{"d_model": 128, "n_experts": 40, "d_expert": 272, "moe_layers": [3, 4, 5, 6, 7, 8, 9], "router_score": "softmax", "normalize_top_k": false, "routed_scale": 1.0, "balance_loss": 0.0189, "router_cosine_scale": 14.0, "init_std_router": 0.0386, "tie_embeddings": false, "optimizer": "adamw", "lr": 0.00384, "steps": 4779}
Below are experts of layer 5 (counted from 0) of a mixture-of-experts language model. Rows are named router (the router's row for the expert), gate (a neuron's input weights, with its number), up (a neuron's input weights, with its number) and show model dimensions 0-127. Each number is 128 + 32 x the weight over its row's rms, rounded and kept within 0 to 255.
Before each expert's rows: "mostly gets" lists some tokens that are sent to it at least half of the time. This comes from a sample of Wikipedia text that the model never trained on.

# expert 12
mostly gets: " ex", " According", " cur", " equ", " qual", " par"
router [150 101 113 179 126 173 126 112  44 118 154 141 116 160 153 107 125 120 165  74 134 103 108 142 143 134 140 126 137 101 136 141 106 110 183 121  99  80 137  81  90  83 122  92 108 161 105 125  76 165 131  81 200 121 148 138 151 168 103 176 111  94  64 116  97  88 150  91 122 107 157 114 172  99 147 102 147  93  91 141 108 128  67 196  90 137 120 158  71 227  96 100 116 134  69 128 101 127 123 164 157 129 135 133  92 157 189 149 154 117 125  55 109 123 138 112 118 103 137 151 106 127 132  43 114 136 140 116]
gate1 [163 115  41 123 183 114 122 116 119 153 139 166 125  89 104 161 149 198  85 105  82 112 139 152 168 114 124 158 133 155 142  45 127 122 191 133 127 191 144 170 165 132 171  98 106 148 160 101 124 193 142 153 149 161 127 123  67 120 122  73 122 110  82  95 190 113 170 133 135 121 142 144  88 131 108 154 116 108 100 162 143  98 133  78 105 135 149 103  95 118 115 105  55  96  98  99  96 123 135  53 141 160 128 116 158 121 187  58  89 139 116 154 162 121 130 128 165 180  66 155 118 113 124 113 119 112 138 105]
up1 [141 130 130 196 183 125 169 115  67 121 206 173 153 142 124 191 121 176 141 160 137 109  80 146 144 150 114  61 202 129 112  73 121 124 130 118 102 149 164 153 168 174 161 106 159 135 163 115 101 144 140 132 164 116 155 100 147  98 135 130 103 172 159 111 130 132  96 212 137 134 106 125 167 102 109 136  95  62 128 155 138 112 154 116 171 133 147 108 123  47  99 151 108 125 106 131 127 142 111 165  74 175 162 100 126 166 115 100  96 140 186 129 177 134 107 100 139  90  48 137 156 106  89 150 139 159  98 162]

# expert 14
mostly gets: " for", " to", " For", " among", " To", "For"
router [ 97 142 141 137 138  69 156 182 125 131  73 140 159 114 111 124 134 153 139 116 115 136 125 119 168 131 127  41 165 136  91 120 127 103 108 129 126  94 175 166  81 129  98 125 158 128 101 155  98 143 136 172 123  90  49 129 194  99 168 164 141 178 118  90  79 138 146 156 125 149 135 106 120 135 113 103 149 144 129 150  81 121 112 133  93  20 152 113 111 181  98 164 153 205 119 102 139 121 115 104  67 158 103 199 152 117  68 135 140 124 111 222 106 142 129 155 120 148 120 132 112 109 175 121 146  69 155 136]
gate0 [121 115  48 147 128 142 134 142 112  69 106  92 135 117 138 147 108 166  69 117  87 160 102 137 154 140 132 124 148 171  96 182 132  98 108  87 176 130 148  72  97 126 171 123 168 128 120 140 210 164 134 120 125  85 178 148  86 156 122 129 131  99  92 111 141 138 125 124 184 134 158 123 211 180 107 115 174 123 179 105 131 116 122 139 141 131 132  90 128 144 141 128 169  84 158 145 107 120 149 164 155 163 224 135 169 137 133 151 108 167 107  93 175 158  81 126  85 170 127 119 154 149 110 158  66 143 150 216]
up0 [137  93 110 110  99 105 133 144 203  81 116 133  98 131  83  95 203 134 204 138 103 104 162 108 107 148 118 196 128 193 144 126 113  78 162 169 112 158 134 110 124 140 126 152 198 130  99 148 133  88 137 103 155  89  95 128 134  72 136  88 105 124 157 141  65 106 169 140  88  81 177 116 150  94 137 126 115  98 123  68  90 164 119 173 140 129 126 167 141 106 110 121 128  89 116 175 164  94 176 116 112 142  95 172 105 104 106  86 160 107 164  99 162  70 124 150 151 163  54 134 105  70 128 119 177 150 131 113]

# expert 33
mostly gets: " sq", " genus", "optera", " Cer", "sq", " Ins"
router [152  98 139 117 119  98 105  98 157 127 103 153  98 162  79  85 187  72 195 109  69 130  83 115 130 152 115  95 176  76 167 218  92  89 167 151 110 107 131 173 148 122 133 163 117 147 145  94  63  99 105 124 146 145 127  87 138 102 137 106 124 168 156 142 157 146 155 177 103 142 121  97 131  48 119  94  89 150  99 121 124 128 124 103  96 128 129 157 136 141 117 183 150 137  97  95 108 132 109 101  57 138 173 121 111 127 122  88 112 196 128 143  96 121 178 169  93 171  75 139  98 115  84 151 157 191  87 133]
gate0 [162 134 166 156 118  83  82 120  99 124 137  80 108 134 139 169 151 140 133 130 113 148 117 151  93 124 115  58 155 141 102 101 175 147 115 141 163 174  56 191 112 149 141 109 229 120  85 152 112  68  88 133  90 146 149 136 120 163 162 124 189 105 166 168 151 115 134 139  65  85 158 100 162 129 109 120 155 131  74 135  87 129  60 150 109 157  96 189 126 106 139 126 136 195 109  94 104 156 130 175 104 118 143 119 143 166 107 102 123 141 115 128 174 134 138 150 147 167 179  74 149 128 109 117  60 116 184 102]
up0 [ 87 116 120 186 112  87 115 156 118 116  94  72 111 136 172 130 123  84  79 125 122 140 110 137  64 135 109 104 164 137 165 125 102 128 149 122 153 185  69 129  79  90 141 166 143 136  54 108 123 102 108 139 143 130 136  80 140 101 124 111 178 138 114 159 180 118 146 155  65 153 112 114 177 144  99 116 157 142 151 100 117 112  83 114  85 171  64 180  91 168  95 126  91 150 175 169 113 136 128 163 110 134 107  70 172 127 168 113 116 128 143  30  97 163  98 174 178 149 124 103  75 126 148 174  90 166 109 138]

# expert 7
mostly gets: " on", " out", " into", "On", " during", " On"
router [101 130 140 103 142 144 129 148  92  98 133 154 138  99 117 184 179  93 157 106  82 125 100  94 112 184 163 127  96 160 102  92 138 118 111  71 104 166 139 105 123 108 116 106 159 128 117  99 132 126 162 148 100 110 146 167 208 144 179 118 161 113  86  90 150 114  90 144 149  98 216 102 114 190  92 130 110 168 149 132 191 107 120 117 105 103  86 160 145 167  91 179 123 192  99  80 155 142 145 149  79 201 143 169 120 172 141 104 166 135 167 202 119 110 112 111 114 165 150  82 107 112 188 145 172 116 126 142]
gate0 [154 125 103 141 104 117 133 123 100  83  95  81  52 134 153 143 150 111 107 118 125 108 111 125 128 117 110 109 172 128 112 141 119  67 170 117 232 113  84 127 101 162 150 120 158 184 151  52 145 122 174 151 146 129 133 124  97 171  80 111  51  90 118 134 127  95 168 205 114 109 115 158 142 162 108 109 116 143 137 100 110 140 140 126  95 120 131 113 115 130 109 105 159  94 193 148 140  96  87 107 101 159  92  83 118 128 166 121  86 102 169  60 185 113 125 130  75 131  82 125  86 163  75 176 142 163 105 179]
up0 [144 143 117 111  98 108 140 132 118 170  66 111 139 138  83 156 147  94 138 152 110 112 129 163 117 142 115 173 121 197  74 103 111  37 151 133 220  98 145  93 108 138  72 122 146 183 121 123 134 153 163 175 158 128 113 129 160  82 138 124 126 133 166 121  74 104 119 116 147 150 146 145  82 192 138 150 135 151 146 160 143 174 189 116 141 139 119 155 146 107 105 123 163 151 182  48 113 114 150 108 141 194 124 176  81 103 200 140 132  97 112  75 118  97 133  77  66 127 123  86  94 120 147 159 118 138 140 164]

# expert 0
mostly gets: " was", " is", " are", " were", " been", " became"
router [143 150 103  96 113  99 108 125 165  98 121 196  78 168 114 169 109 122  98  91 188  89  81 142  89 154 149 143 169 164 186 133 131 132 145 138 197 161 155 119 139 162 121 169  79  88 180 167 120 147  98 160 136 153 113 163 125 116 156 141  98 149 132  66 104 119  69 114 125 123  87 168  24 115 134 111 114 129 133 116 124 177 100 100 151  76 129 107  98 156 153  68 156  99 138 112 155 142 103  79 161 153 136 118  94  71 113 163 123 124 124 135 100 127 152 131 130 227 161 122 131 122 178  97 167 167 120 124]
gate0 [131 111  51 136 142 115 144 121 112  57 140  99 161 109 130  90  75 145 127 125 146 157 141 105 189 142  97 119 118 140 150 100 116 122  76 187 116 137 120 207 169  94 151 212  48 138 150  88 121  71 110 114 160 120 125 146 136 151 118  89 111 159  89 139 136 116 133 131  98  62 151 130 141 168 151 107  89 116  96  85 135 143 138 155 125 179 159 205 128 149 163 101  96 110 138  95  85 181  97 142 124  98  91 167 188 169  91 128  60 149 170 199 140 133 150 148 112 124 121 162 134 123 128 158 148 121 117 144]
up0 [102 181 151  99 138 158 111 102 105 168 105 145 163 147 213 187 144 175 141 129 112 167 136 153  93  77  92  85 130 105 145 107 152 144 164 148 144 175 127 112  67 142 105 110 159 154 101 166 167 167 106  83 116 146 131  74 163 157  84 173 171 149 107 121 123 134  74 132 136  97 102 179 128 102 109 136 133 117 179 156  60 121 177 114 147 156  95  78 161 160 176 128 169 114 103 157 125 133  84 138 189 121 160 102 133 202 140 119 165 143 101 163 142  75 110  83  62 114 129 103  80 108 137 135 126  82 131 137]

# expert 15
mostly gets: " success", "ilit", "ecess", " Success", "clus", "gress"
router [183  96 141 155 150 160 130 161 106 114 127 136 105  83 120 107  97  74  68 212  97 113 130 144 129 140 120  83 131 162  69 206 111 189  96 105  84  76 110  93  95  80 128 121 136 183  98 101 145 137 102  96 190 177 100 121 109 115  96  94 197 150 129 112 193  98 150 104 141 110 153 130 157  90  93 214 111 114  95 125 109 157 159 139  93 179 157 121  87 110 133 154 154 178 128 127 150 146 130 120 118 112 119 172 110 104 156 115 118 146 171 133  99 150 108  83 133 121 144 146 200 156 140  77 141 127 132 127]
gate1 [142 173 109 126 123 150 126 141  88 100 165 172 119 163 164 109  86 202 111 101 135 150 124 117 131 135  67 125  68 147 165 164 159 134 119 114 140 109 125 103 188 128  71 118  78 104 144 151  98 124 114  92 161 114 180  76  80 110 178 151 120 144 110 125  98 119 153 197  95 116 142 145 155 178 126 111 104 114 176  42  80  86  99 112  91 114  77 144 184  99  81 111 100 154 148 133  50 137 124  67  77 141 136 174 118 137 171 118 129 102  81 119 118 113 137 119 140 137 117 109 136 123 132 122 161 140 158  41]
up1 [124 131 169 111  52 134  95 129 183 145  98 101 115  99  81 167 119  92 129 132 123 129 170 160 109 124  85  69 151 108 130 136 158 149 104 145 193 135  89 166  94 162  69 146 116 143 111 175 123  99 170  96 108 122 108 133 151 188  97  92  50 154  78 163  72 127 121  63 178 126  90 132 118 114 129 155  83 150 100 190 106 101 209 121 179 116 166 167 124 139 123 111 134 147 102 141 110 101 153 110 135 137  83 146 147 126 138 150 117 184 142 126 142  93 119 147 149 183 107  83 137  69 120 151 105  77 140 183]

# expert 19
mostly gets: " k", " stage", " length", " '", " sk", "omen"
router [ 94 144 119  75 129 172 159 190 105 179 159 134  83 147 170  97  68  91 141 122 137 144 111 170  70 143 137 122 101 155 166 134 160 106 150 107 134 150 143 100 104  94 148 169 187 148  99 142 128  94 119  84  97 101  92  69 165  69  92 104 141 188  99  82 132 153 156  66 144 121 118 120  81 126 131 120  69  66 106 200 103 147 183 119 164  76  94 114 144 120 132 128 112 124 117  87 158 111 111 108 122 157 114 100 176 146 133 166 123 139  94 103 126 136 106 156  98  48 127  74 125 180 164  97 133 149  91 125]
gate0 [ 88 189 123  90 149  91 119 113 106 136 127  84 150 144  83 152 119 162 141  61 139 147 139  98 138 116 111 103 125 163 105  62 124 138  79 160 123  99  89 126 112  99  87 115 141 181  77 142 129  74 196 130 167 106 155 121  83 140 103 108 119 140 155 139 136 109  71 108 147  88 177  52 140 111 132 164 170 103 155 110  87 184 120 166 130 130 139 164  88  92 123  98  85 170  92  69 122 153 112 139  98 114 183 141 161  86 105 105  83  51 113 169  91 116 143 132 119 122 171 163  64  89  92  99 154 147 112 115]
up0 [124  96  69 133  69 125 168  60 175 119  92  85 121 132 155 153 155 101 175 135 142 114 114 124 105 116 171 191 156 129 111  98 144 120 107 139  93  83 157 102 158 164 189 148 115  53 116  91 169 165 151 149  54 135 153 126 135  95 111 142  95 121 156  87 163 138 140  94  86  97 135 136 153  93  98  89  76 114 128 102 143 104 126 113 121 153  56 165 155  52 162 150 105 120 189 140 109  76 133 224 157 137 111 111 104 121  98 116 117 106 148 127  93 148 136 107 143 139 148 146 129 101 171 139 177 108 147 180]

# expert 32
mostly gets: " season", " century", " side", " days", "mark", "res"
router [103 222 140 154 142  73 146  90 108 166 145 112 146 146  93 104 127 143 157 107 123 137 101 164  82 140 124 109 137 186 161  70  91 121  40 110 162 130 121 119 106 130 112 156 139 148 154 148 106 131 177 143  75 146 115 123 135 147 109 136 127 151 148 176  98 116  84  62 178 172 103 172 155 102 109 163 109 172 166 152 113 141 152 107 129 111 118 155 139 147 134 109  82 182 207 148 169 124  96 108  93 123 126 105 159 188 141 124 145 160  63 118  96 114 154 128 190 102 185 183 153 120 123  86  73  89 104 139]
gate1 [156  69 169 109 114  90 149 157  26  77 129 124 119 174 134 135  84 138 167 139 142 165 130 122 163 101 202  75 131 167  90 105 155  95 144 126 118 149 160 145 148 119 131 142 114 131  83 145 135 167 107 146 189  92 176 146  76 135 130 111 136 122 108 165 118  66 136 122 147 104 111  96 102 129 170 141 173 109 146  97 122 112  97 158 115 156 162  93 103 201 142 107 116 138 129 103 117 144 207 107 140 162 220 114  99 134  69 134  73 127 107 148 178 182 102 173 101 168 155 127  87 111 124 147 159 138 116 132]
up1 [155  92 155  85 176 110 126 112 157  96 132 129 128  97 125 130 130 125 147  30 159 109 116 170 161 120  87  70 105 128  99 212 131 120 126 116 192 135 153 130 137 102 104 104 111 168 111 137 134 114 125 167 100 143 156 147 162 146 166 123 134 108 152 105 131 142 120 128 147 141  84  90  93  98 103  72 173  89 119 124 124 154 166 159 188 131  94 174 101 104 184 122 146  85 123  64 118 186 137 150 198 150 149 147 163 164  86 116 103 154 121 111 167 129 176 134  81  25 148 130  88 166 100  96 117 110  82 121]

# expert 6
mostly gets: " have", " has", " had", " took", " began", " won"
router [153 116  95 109  92 108 153 134 112 101  74 118 130 119 116 208 128 147  84 146 191  65 104 114 118 127 123 178 123 134 174 141 131 175 172 120 119 129 157  74 152  94 115  96  68 113 166 170 125 157 155 172 138 158 118 121  91  64 148 104 104 108  85  26 150 127 141 129  92 137 142 113  48 118 146 115 143 142  93 112 116  30  86 130 107 139  94 115 100 140 145  95 112 112 120  78 117 185 129 143  88 132 111 156 122 161 144  87 120 142 114 168 137 122 106 175 113 166  58  98 124 111 152 107 109  91 175 108]
gate1 [172  85 144 137 108 121 100 173 113 132 146 152 101 135 124 127 141 121 133 110 137 121 100 156  84 108 117  76 137  74 139 169 121 104  96 155  95 162 138 138  61 124 106 173 150 153 181 131 103 123 123  82 127 118  82 139 171 128 108 202  80 171 160 134 102 112 136 163 153 110 171 117 120  93 172 138 124  40 114 159 104 148 102  42 103  63 166 116 132 197  42 166 111 147 142 152 122 134 139  93 106 181 104 149 112 140 173 123 174 150 113 122 149 112 132 116 101  89 182 132 127 111 147  45  83 144 109 151]
up1 [133 113 114 108 143  94 139 108  92  61 101 165 149 160 116  80 127 114 144 131 101 136 104 113 138 112  95 170  86 147 152 133  93 152 164 164 124 133 169 150 122 148  83 113 113 111 112 102 201  86 102 136 108 133 136  52 150 110 177 163 154 122 125 108  67  97 103 127  58 162  98 135 145 164  77  56 138 115 123 103 141 123 124 144 190 231 106 165 110  37 152 118 103 141 149  94 168 160 106 154 153  91 143 146 146 152  87 107 113 131 109 128  56 120 180 136 146  84  95 122 122 137 122 144 189 108 158 145]

# expert 23
mostly gets: " final", " Ed", "Ed", "umbent", " Spouse", "unner"
router [ 73 123 111 143 137 188 176 132  71 100 130  68 107 115 129 100 179 113 158  54 115  92 167  84 152 148 116 107 137 197 139 113 107 145  61 131 139  84 147 105 162 123 171 121 157 170 180  91 118 134 160 115 156 111 101  90 109 109 115 111 134 114 194 126  84  86 113 121  59 108 132  89  89 168 135 149  83 162 171 131 130 113 170 126 196 157 154 120 160 128 125 158 131  86  98 130  91 114 157 182 137  90 153 182 155 101 152 109 109 106  84  98 188  98 111 148  67 107  80 143 134 135 160 106 122 122 102 130]
gate1 [170 137 146 127 164 150  87 106 163  83 148 142 118  98 168 103 184 119 101 118 176 154  82 150 155 119 154 126  69 138 133 170 136 131 144  98 115 107 127 145 175 213 108  75 127 103 130 108 151 115 144  89 126 134 216 146 153 114 136  75 132 148  80 152 125 110  97 240  84 115 159 107 141 139 145 145 153 171 131 104  99 153 143 127  40 142 113 115 149 172  76 102 150 140 110  61 119 113 111 114  95 156 155 127 126 146  68  90 133 129 183  61 125 108 159  88 116 125 146 109 105 135 131 137 158 147  68 126]
up1 [137  94 215 133 119 121 137 141 168 171 155 115 127 199 167  67 180 127 126 120 106 123  91 132 146 191  72 135 143 148 173 128 138  99  80 113 169 193  76 159 129 145  85 116  75 152 130 168  74 132 150 101 120 133  85 118 108 128 152 172 106 141 139 159 133 136 132 116 140 132 108 111 187  78 143 132 144  83 120  96 127  82 116 130 113 116 146 112  58 203 117 129 134 134 192 169  89 147 153 136 125 131 160 190 148 133  81 193 103 166 128 143 122 195 138 147 179 120 143 107 136 145 148 111 109 130 143 192]

# expert 29
mostly gets: "ival", " Clade", "round", "iet", "keep", "ly"
router [ 77 159 152  66 124 123 157 149 118 163 126 179 143 117 143 122  62 120 115 132 151 132 126 156 173 130 134 124 155  87 157  99 145 142  75 144 156 111 136 168 129 116 167 126 143  57 137  89 111 123 106 134 140  97 133 108 152 122 136 139 185 109 108 165 145 128 117  99 252 172  83 106  68 117 127 108  85 104 186 120 129 108 116  79 146 146 110 127 108  49 162 120  90  97 104 185 146 157 185 118 111  83 121 133  61 158 134 138 188 151 139 127  98 133  69 144 133  96 123 148 187 137 131 150 177 171 117  90]
gate0 [157  83  69 131  81 100 121 154 102 106 140 106 131 111 153 111 192 157 127  74 136 158 163 170 121 100 130 141 165  90 151 156 106 150 112 102 159 126 126 133 117  97 132  98 125 144 135 114  81 162 124 196 124 120  44 114 134 119 124  99  79  86  91 104 123 100 132 205 110 127 102 124 156 154 173  99 108  99 116  62 136 118 114 157 160 140 112 119  94 152 100 148 157  46  79 148 138  73 104 153 112 122 165 151 125 135 105 110 141  89 145 136 137 152 215 157  66 134  77  93  48 101 104  60 148 137 133 110]
up0 [165  95 117 140 117 119  84 187  76 106 146  89 119 180  94 113 166 137 121 155 145 145 140 178 146  36 115 140 131 134 142 162 165 132  98 107 160 103 112 155 149  82 140 168 145  96 104 126 123 182 178 140 156 124  97  95 118 107  89 155 111 167 120 111 156 127 115 160 136 135 121 178 137 106 105 103 131 118  97   4 143 138 123 160 165 173 120 137 106 135 123 109 129 106 176 148 105 179 138  71 116 126 160 135 102 169  86 135 145 136 132 122  19 106 152 119  69 144 114 125  56 144  72 160 133 104 161 131]

# expert 21
mostly gets: " b", "Species", "ions", "ops", "lines", " parts"
router [157  95 172 121 100 106 136  63 144 131 131 130 127 124  99 146 101 119 158 160 142 105  70 158 141 110 169 130 117 105 162 124 147 148  93 117 121 128  98 151 131 183 103  78 141 114  64 107  99 108 138 128 127 106 160 163  56  79  85 106 145 137 108 156 112 151 104 104 146  65 158 203 199 143 126 171 207 104 156 134 175 109 140 186 177 135 175 108  55  94 162 146 138 102 141 136 131 133 194  69 175 165 143  65 119 138  94 112 120  95  88  91 137 112 128 100 134 114 155  95 154 182 126 152 167 134 117 123]
gate0 [105 174 160  99 133  77 165 121 121 162 109 121  82 166 130 139 117 148 124  54 140 124 156 135 130 180 160 134 170  75  67 127 126 108 177 146 120 170 163 106 166  85 123 108 120 162 117  70 132 101 190 136  90 112 166 145 169 120 106  96  99 157 162 127 103 125 158 120 129  99 178 116 129 137 156 109 128 177  95  67 145 174 170 146 117 118  85 159 133 129 110 133 131  65  99 125 139 105 145  84 140 126 163 104 154 119 140  88 216  75  75 118  51 128 150 132 118 104 139  54 135 116  84 148 103 104  67 160]
up0 [ 93  99 111 141 116 122 139 137 174 209  89 131 208 163 124 156  98  85  77 102 108 126 123 114 100 147 143 208 115 135 115 105 150 175 137 153 102 102 105  91  81 122 119 152 148 121 142 130 149 154 132 144  66 101 170 144 111  93 130 157 141 124 154  91 116 168 122 103 137 188 133 153 188 140  98 146 146 124  92 159  79 129 153 193 126 120 156 155 130 120 168 152 173 163 146  91 121 170 129 170 169 155 112 157  93  91 118 173  62  69 161 143 117 138  41 131 176 133 156 154 139  86 159 140 103 143 180 173]

# expert 30
mostly gets: " Species", " more", " Died", " Length", " Preceded", " Binomial"
router [ 77 153 145 127 155  57 120 107  76 173  77 161 131 148  73 120 166 108 138 145 114 120 145 100 145 105 122  84 170 138 159 115  92 118 123 147 108 213 123 104 178 151 146 163  72 130  88 182 146 142  86 149 124 152 124 110 166 121  95 153 102 117 169  66 149  67 116 125 162 194 102 169 161  81  99 153 114 104 129 142  89 109 161 106 180 130 130 157  80 155 119 153 124 124 111  94 159 112  90 158 119 104 156 173  91 122 101 102 159 239 144 114 118 127  83 144 136 145  89 107 100 163  99 147 132 154 176 116]
gate0 [156 145 102 139 193 121 103 161 160 105 213  99 137 144 157 163 106 167 105  89  92 114  74  81 160 116  67 125 148 133 138 126 193 121 144 115 131 137  88 114 115 143 150 132 150 146 177 176  93 106 198 103 137 119 178  97 105 146 140 193 187 142 124  88 118 204 110 203 145 140 130 133 136 149 170 120 165 104  97 116  75 125  78 115 123 136 171 155 114  96 202 105 173 151  83 139 169  68 156 128 125  86 144  96 125 114 145 110 107 113 157  98 120 131  84 141  82 155 143 142 136 152  87 129 155  96 118 161]
up0 [141 124 151 144  99 176 163  54 113 129  90 189 101 151 101 107 148 113 127 136 152 152 140 124  73 158 112 169 101 159 128 165  81 171  82 132 161 165 130 171  91 129  59 143 139  68  91  89 173 121  97 134 184 121 109 136 120 139 125  74 115 107 166 169  91 104 147 114 149 101  91 122 155 155 110 102  82 172 212 144 117 144 162 107 117 143 107  89 121 156  46 130 119 101 158 135  95 150  77 188 130 135 101 134 152 120 135 151 129 104 140 210 158 112 143 120  63 109 111 139  71  93 101 156 104 131 138  84]

# expert 37
mostly gets: "ceed", " Raj", " Swing", " Singh", " Kum", "aska"
router [115 125 196 103 127 124 106 134 126 128  59 135 160 104 153 121  67 130 115 147 132 128 161 148 116 118 114 167 138 150 141 114 155 135 107 130 129 108 132 177 146  77 125 194 125 105  92 118 129 106 137 109  82 145  94 114 169  89  87  78 160 156 153 143 119 153 161 148  99 146 154 162 140  93 133  80 197 159  70  95 133 147 159 102 149 115 183 188 181  95 183 172 121 172 108 126 161 143 107  83 142 132  88  82 127 196 165 122 173 136  91 140  81  80 184 129  64 112  82 184  85 180 106 144 120 156 134  95]
gate0 [133 107  87 150 207 141 181 164 224 128 118 117 156  99 133 123 132 140 117 123 180 127 134 159 131 195 161 156  96  65 133 138  92 159 137 142  82  82 119 120  97 183 132 142 163 191 183 106 154 172 147 151 140 128 108  95 164  85 201 147 111 123 131 127 196 123 154 128 143  87 176 125 146 126  99 147 145 116 119 165 122  98 103  96 158 103  81 133 115 193 120  98 100 127 103 128 148 107 111 165  65 187  77  77  96 137 137 150  77  84 124 126 155 129 109 133 130 117 112 130  53 125 129 114 118 130  88 159]
up0 [ 74 133 129 174 153 119 167 160 158 110 127 169 165 113 112 150 113  59  80 126 137 127 160 143  92 145 168 159 152 124 109 158 179 205  76 123 177  97 123 137 100 125  80 149 137 124 135 152 208 101 133 144 151 119  95 160  90  34 114 137 134 104 152 134  76 176 110 124 168 125 175  84  89 114  97 151 107 149 126 135 161 100 126 174 189 131 164 160 139 198  96 108 168  72  97 160 163 138 133 124 111 123 115 105 134 126 110 149  93 112 196 119 113  80  88 121 131 132  85  99 103 161 152 108 152  69 135 148]

# expert 1
mostly gets: " but", " born", "born", " though", "ion", "tic"
router [100  86 145 130 147  59 143 156 113 206  99 147 142 101 159  88 108 137 129 158 179 153 172 106 145 162 112 157 160 177 122 141 118 152 185 123 149  99 138  79 113 121 123 151 143  77 110 116 163  87  98 135 170 124  98  58 147  96 121 128 172 123 172 132 196 109 184 167  73 108 153 168 163  97 102 137 186 150  94 147 140  96 100  44 102 119 137 117 160  97 107 193  97  71 152 143 111 169  94 108 164 126 115 134 133 130  81 165 132  78 171 131 163 147  95 109  51 121 149 119 145 129 136 132 136 129 143 157]
gate0 [175 153 167 121 188 111  79 153  87 131 166 113 104 122 156 134 124  92 143  96 142 136 140 193 162 112  86 153  38 140 162  99 124  98 117 116 136 151 120 168 131 131 125 157  55 128 127 143 122 159 138 116 154  90 113 140 154 128 190  99  79  90  68 102 128 127 109 191 155 147 118 139 144 147 213 119 139 105  94  46 118 153 122 125 189 157 143 110 137 164 126 145  71 147 124 106 124 159 160 170  49 102 128 105 158 119 139 107 161  81 106 186  92 131 171  78 104 159 132 109  87 141 141 114 128  89 104 157]
up0 [160 129  77 119  96 167 117 115 154 105  76 156 135 155 138 153 132 141 136 139 101 123 131 100 100 132 129 125 197 101  93 154 173 168  98 156 107  87 144 163 169  81 119 148 157 109  82 101 138  94  98 149 118 171 108 128 122 114  83 179 153 109 111 157 103 140 158  65 117  77  73  95 137 106  97 161  84 149 141 184 129 118 157 134 104 119 104 119 171 123 143 106 175  81 110 164 119 107 111   0 178 156 188 135  75 149 170 159 136 163 121 101 165  95  88 164 112 117 146 177 155  96 116 108 132  83 145 112]

# expert 39
mostly gets: " Os", " Lu", " Ha", "erem", " Li", " Na"
router [130 167 144 101 128 144 162 173  92 199 162 101 171 190 119 140 129 150  85 126 104  99 117 143  89 148  50 159 112 101 130 163  96 165 116 174 141 136 123  98 192 187 103 158 121 121 159  93  88 120 118 134 103 213 125 116 157 159  83 120 152  88 121  73 149 191 134 123  99 114 132 167 131  71 100 116 105  74 176 107 111  91 165  78 174 110 144 134  91 129 118 144  96 111  93 105  94  82 106 133 144 128  93 129 157 128 151 145  85 147 136 199  81  76 156 160 156 102 124 127 119 138  80 136 158  87 133  93]
gate1 [151 102  95 136 219  88 130 172 171  93 169 211 122  96 128 122 178 113 126 135 105 142 137 173 164 121 118 147 116 169 160 134 150  94  93 102 186 142 121  90 130 150 188 160 189 144 148 122 132 160  87 183 169 145  70 145 134 129 139 121 131 146  81 162 123 122 180 136 168 136 109  87  97 133  67 158 112 128 144 155  95 116 153 136 112 162  39 142 129 145 146 124 103 126 122 144 156 175  96 139 112 208 139 126 130 167 151  99 120 103 145 129 159  99 133 178 155 104 126  42 121 106 140 108  66 102 142 100]
up1 [132 134 104 159 162 140 100  92 108 168  59 107  88 139 147 105  78 119 100 128 153 101 163 142 153 171 107 143 169 124 167 152 135 109  72 167 146 149 158 177 142 114 125 110 198 153 119 133 118  88 147  37 144 111 150 176 120 159 124  81  75 106  97  74  86 121 108 123  85 169 104 111  99 123 161 129 108 157 145 121 135 115 179 128 113 117 151 105 102 168 141  71 160 150 154 135  90  65 112 128 146 113 122 150 165  97 121 164  92 170 170  78 102 142 128 109 198 115 118 172  87 170 167  82  85 158  78 181]

# expert 35
mostly gets: "Q", "----", " Ak", " Q", " Kong", "เ"
router [ 63 165 126  95 161 153 126  95 162 206 109 127 138 123  90 125 139 124 141 120 164 114 154 165 110 128 140 165 100 115 205 151 145 148 164 170 171  80 160 136 148 163 140 152 140 159 132 129 161 158  96 102 119 173 165 124 169  95 100 122 129 152 133 155 134 156 126 176 123 214 122 137  51 145  55 105 146 111 187 124 192 115 154 114 156 132 157 160 126 161 180 123  97 101 132  92 179 160 140 153 153 153 107 108 162 117 125 167 137  85 113 176  58 106 176 153 147 123 158 158 100 194 100 119 177 130 147 113]
gate1 [134 119 139 115 114 116 160 152 124 153 170  91 118 160  62 145 133 155 109 124 128 131  68  67 122  97 166 155 133 144 112 105 126 117 173 138 118 149 137 113 115 157 123 158  84  80 145 118 133 170  68 149 216  22 172 146  66 217 157 103 166 158 142 114 121 126 145 120 105 144 113 111 119 166  93 125 178 163 130 115  97 156  85 159  91 140 117 134 120 125 133  92  91 123 147 132 166  78  92 148  77 199 184 129 140  79 142 151 143 127 186 167 146 145 153 111 117 121 126 167 189 108  74  95 139 120 137 127]
up1 [ 94 149 106 195 120 123 111 207 110 117 139 109 113 129 102 124  99 141 152 208 106 130  88 111 208 106 180 162 175 139 138 117 100 110 151 163 168  97 144 109 123 117 168 113 100 121 126 152 164 169  74 125 160  72 116 161  78 172 130 212 150 106 155 177 150 122 141 159 107 115 144 141 129 167 134 120 121 167 123 127  64 147 107 119  96 119 153 139 152 112  67 204 138 142 177 183 147  92 132 140 106 131 181 123 188 129 142 119 166 150  92 143 136 146 168  54 106 142 161 117 153 135  97 131  89 119 162 156]